{
  "n_layer": 9,
  "d_model": 384,
  "n_experts": 32,
  "experts_per_token": 6,
  "d_expert": 112,
  "d_shared_expert": 128,
  "activation": "swiglu",
  "moe_layers": [0, 1, 2, 3, 4, 5, 6, 7, 8],
  "router_score": "softmax",
  "normalize_top_k": false,
  "routed_scale": 1.53,
  "balance_loss": 0.0149,
  "balance_bias": false,
  "init_std_router": 0.0124,
  "lr_router": 0.00229,
  "n_head": 2,
  "n_kv_head": 1,
  "head_dim": 128,
  "vocab_size": 46377,
  "norm": "rmsnorm",
  "norm_place": "pre",
  "norm_eps": 1e-05,
  "positions": "rope",
  "rope_base": 10000.0,
  "rope_fraction": 1.0,
  "qk_norm": true,
  "attn_scale": 0.0884,
  "tie_embeddings": false,
  "parallel_block": false,
  "init": "uniform",
  "init_std_qkv": 0.0373,
  "init_std_o": 0.0373,
  "init_std_up": 0.0373,
  "init_std_down": 0.0,
  "init_mimetic": 0.5,
  "optimizer": "muon_variant",
  "lr": 0.0163,
  "lr_mult_qkv": 0.7,
  "lr_mult_o": 3.0,
  "lr_head": 0.00756,
  "grad_clip": 1.0,
  "warmup_steps": 50,
  "schedule": "wsd",
  "decay_fraction": 1.0,
  "decay_shape": "linear",
  "final_lr_fraction": 0.05,
  "batch_tokens": 65536,
  "seq_len": 1024,
  "doc_mask": true,
  "train_tokens": 283300000,
  "steps": 4323,
  "dataset": "wikipedia_en"
}
Below are experts of layer 6 (counted from 0) of a mixture-of-experts language model. Rows are named gate (a neuron's input weights, with its number), up (a neuron's input weights, with its number) and show model dimensions 0-95. Each number is 200 + 40 x the weight over its row's rms, rounded and kept within 0 to 999.
Before each expert's rows: "comes after" lists some tokens at least twice as common just before its tokens as in all text. This comes from a sample of Wikipedia text that the model never trained on. Tokens count by the router's weight.

# expert 16
comes after: " |", " ", "2", "0", "1", ";"
gate0,168,144,207,187,98,178,235,282,192,191,219,168,182,267,205,159,167,235,137,200,245,232,145,191,202,173,218,177,200,134,151,210,186,193,155,198,202,183,170,153,262,211,292,210,196,206,127,273,205,201,191,223,222,194,177,189,209,190,204,224,141,154,122,228,219,164,232,227,234,235,184,260,187,237,159,206,159,203,203,312,275,182,197,181,221,267,242,176,125,221,194,126,202,250,195,131
up0,166,162,239,115,190,170,202,182,223,227,171,180,193,185,173,199,182,230,204,251,150,158,207,241,183,195,144,227,205,195,216,206,263,235,250,191,99,253,159,239,96,232,140,177,135,238,174,206,172,174,172,141,240,187,213,178,165,206,226,258,205,202,95,171,192,204,176,158,184,192,243,146,183,151,255,126,201,178,177,193,202,232,281,77,195,206,184,265,274,211,220,165,189,146,216,154

# expert 11
comes after: " |", " ", ":", "3", "|", "5"
gate0,166,244,227,228,216,214,134,243,212,232,201,154,203,161,124,202,172,272,130,171,171,192,155,207,216,182,185,178,220,167,271,137,211,273,135,249,220,196,220,232,204,291,114,177,97,188,169,117,254,229,225,225,230,132,168,223,176,198,222,195,167,242,243,165,166,243,236,239,164,207,203,173,209,265,219,192,225,181,166,273,218,165,200,202,157,235,124,171,242,237,228,190,185,236,187,259
up0,177,188,190,223,225,148,250,158,160,160,151,237,177,211,243,234,203,135,333,199,202,253,221,206,183,230,218,139,220,196,196,212,231,153,258,120,190,187,185,193,283,101,275,213,254,243,194,214,159,212,182,187,221,222,225,229,242,177,191,255,193,208,144,243,191,200,175,193,226,229,200,242,193,185,188,196,206,205,207,143,176,250,167,213,234,198,194,250,200,185,211,217,212,214,194,192

# expert 4
comes after: " the", " a", " The", " was", "'s", " an"
gate0,191,212,191,191,201,229,198,275,224,229,209,129,276,238,250,214,139,190,200,191,192,162,150,201,158,198,195,186,153,198,212,166,206,207,152,189,299,250,211,199,269,226,81,186,210,259,213,188,165,225,267,245,168,161,217,258,273,208,149,311,212,274,241,204,149,240,262,274,210,227,145,265,247,189,181,207,191,284,265,194,159,228,218,161,180,229,206,242,237,167,209,285,191,200,214,183
up0,229,161,159,179,205,271,207,306,180,197,161,155,169,259,239,210,90,237,149,254,201,181,157,226,159,183,205,224,234,163,172,242,217,140,182,116,278,209,207,163,246,179,211,215,177,273,233,221,219,192,232,200,146,187,249,188,118,179,211,219,181,209,232,210,209,153,227,246,141,213,212,160,147,119,209,278,170,243,197,176,200,186,174,242,180,186,215,205,236,216,208,239,211,165,215,173

# expert 31
comes after: " |", "3", "5", "7", "6", "4"
gate0,189,191,159,145,145,174,293,203,203,158,193,136,165,197,157,253,190,246,156,263,131,260,245,135,192,228,157,240,118,217,166,181,229,164,124,203,118,243,237,217,212,214,235,173,134,251,129,248,250,231,243,214,167,236,153,180,221,190,243,182,166,232,205,249,150,169,198,99,243,210,259,256,205,210,155,200,259,164,244,319,168,197,190,191,246,195,178,211,226,194,258,156,206,176,175,195
up0,207,212,243,168,171,202,241,217,179,247,255,54,159,193,217,190,199,195,184,248,210,326,181,173,156,228,152,199,165,186,214,181,246,258,226,192,138,197,210,198,155,142,189,178,146,221,220,195,233,201,234,163,177,180,161,234,192,184,277,206,152,234,129,244,200,229,168,185,224,294,216,289,259,286,164,226,235,147,196,180,199,199,201,215,210,147,180,196,154,178,232,173,161,231,258,208

# expert 29
comes after: "1", " |\n", "2", "0", "3", "4"
gate0,213,255,154,148,83,248,186,176,167,164,199,297,243,238,173,228,207,212,259,170,206,199,199,217,231,190,219,211,163,174,166,220,175,161,217,151,225,269,209,119,147,177,150,163,236,189,166,220,249,156,221,235,212,235,267,186,256,237,154,256,163,189,158,193,209,197,248,211,179,219,210,157,260,223,138,227,261,174,166,203,185,249,202,228,205,197,228,192,110,193,222,246,157,219,108,195
up0,204,114,187,220,294,137,188,214,253,197,166,168,154,182,180,184,187,138,61,187,207,242,162,179,170,165,223,178,242,142,159,224,199,160,219,244,138,109,209,271,237,232,275,260,215,181,233,187,202,176,173,215,191,180,158,239,145,190,232,165,215,218,220,180,223,187,162,220,245,234,153,254,201,200,253,216,204,250,227,223,265,223,225,138,200,267,193,173,254,211,215,247,245,187,260,220

# expert 13
comes after: "==", " |", "-", "|", "===", "\n\n"
gate0,279,249,218,243,281,205,179,213,236,204,246,258,165,158,136,183,248,226,224,212,157,176,183,191,261,205,197,170,253,127,179,272,226,143,197,220,177,144,231,154,154,148,183,228,254,114,218,149,247,189,224,174,211,192,294,161,269,177,172,171,220,169,186,171,286,198,179,237,208,262,155,214,238,235,193,198,245,222,217,132,180,175,187,228,194,184,220,244,181,182,200,261,192,160,203,133
up0,141,159,178,230,136,285,226,158,185,205,209,241,164,183,227,252,242,200,195,225,106,241,183,204,151,112,201,212,239,235,191,268,199,195,187,160,212,162,162,242,274,261,197,213,227,249,200,210,140,221,235,205,251,181,125,233,230,174,288,154,175,251,191,209,217,180,230,205,192,201,158,154,171,200,183,275,164,168,170,141,205,170,215,225,210,169,246,127,181,159,194,151,205,208,175,140

# expert 6
comes after: " the", " a", " The", "'s", " an", " his"
gate0,201,229,296,194,178,157,204,141,230,174,120,241,227,128,253,92,253,195,200,179,234,130,211,248,269,183,163,248,225,224,168,207,185,270,130,236,244,195,242,197,172,195,291,215,184,214,161,262,181,215,213,180,121,147,156,237,243,186,202,208,227,241,160,269,199,222,198,174,182,226,228,142,212,248,157,241,149,199,290,274,272,215,211,206,120,252,191,176,178,170,202,253,185,237,200,221
up0,190,126,155,184,168,204,172,231,207,172,259,148,221,251,206,253,142,194,162,251,179,218,208,175,112,246,210,249,213,182,158,172,225,137,285,126,131,152,191,196,231,268,109,220,109,298,138,136,176,139,175,216,215,213,212,148,108,217,206,236,207,140,229,171,240,191,225,194,249,139,148,211,177,176,239,186,192,203,173,198,130,124,214,243,258,193,269,243,165,215,177,213,208,216,188,166

# expert 23
comes after: " the", ".\n\n", "\n", " his", " a", "'s"
gate0,225,198,228,262,161,178,152,133,251,235,183,230,197,153,172,181,188,225,285,151,154,270,228,214,255,206,222,261,233,220,217,224,230,144,196,184,180,267,247,187,205,192,186,275,141,224,288,190,186,199,222,202,236,116,221,218,183,152,179,177,180,169,250,258,170,264,191,243,276,205,166,280,171,159,246,171,240,174,202,237,193,241,187,131,178,197,229,206,271,254,171,133,288,203,218,226
up0,220,176,192,182,169,160,225,128,218,254,127,205,116,155,251,182,215,228,218,198,157,230,193,221,211,157,196,219,212,205,234,215,247,237,205,134,173,231,210,169,194,170,185,183,164,222,200,206,163,202,296,225,215,196,210,231,200,194,156,147,222,203,305,262,250,279,209,137,243,155,158,241,201,202,310,237,206,153,170,156,228,161,119,248,234,105,250,215,176,223,217,167,207,209,200,260

# expert 5
comes after: "-", "|", "\n\n", " is", ":", " •"
gate0,274,231,257,217,168,163,153,201,219,153,132,149,197,233,244,183,203,142,210,229,278,266,212,183,256,262,211,191,214,209,106,271,210,137,150,210,236,210,141,316,241,203,232,176,149,272,245,215,315,216,226,258,230,158,171,177,193,221,164,209,225,253,164,175,236,201,216,223,157,123,207,269,165,163,185,215,176,160,152,182,263,245,181,164,190,190,180,217,190,234,156,197,194,231,213,150
up0,168,153,258,195,139,193,234,203,200,210,193,200,220,172,181,207,207,249,154,173,161,222,193,188,205,230,219,264,181,202,220,158,235,173,185,214,207,178,214,242,197,259,123,204,205,225,265,202,253,139,144,169,214,246,166,226,122,215,230,261,185,189,221,198,245,162,171,159,192,199,265,184,196,193,202,158,172,168,228,218,209,257,273,279,176,190,256,224,193,183,251,169,209,131,180,205

# expert 9
comes after: " ", " (", "–", " in", " \"", "|"
gate0,171,220,239,165,241,209,196,219,219,222,185,243,162,185,245,170,197,160,251,200,149,215,219,225,184,232,200,275,155,235,221,226,138,192,166,170,262,223,236,167,216,181,208,35,185,222,236,217,186,229,162,224,215,223,259,247,140,229,138,93,215,177,135,179,195,202,212,213,198,230,187,181,253,223,256,160,227,244,220,158,168,258,195,178,169,208,144,186,221,136,245,205,196,168,232,181
up0,165,149,220,222,143,132,236,243,183,204,186,169,180,95,226,198,227,197,240,206,157,260,176,205,235,190,238,202,166,155,182,181,138,174,124,199,208,232,242,218,161,232,188,50,150,252,205,284,247,187,170,218,175,221,175,246,188,169,210,143,217,185,162,143,208,150,214,181,180,219,163,146,192,171,235,169,157,215,213,215,79,223,255,219,200,206,188,197,282,181,267,260,238,206,234,135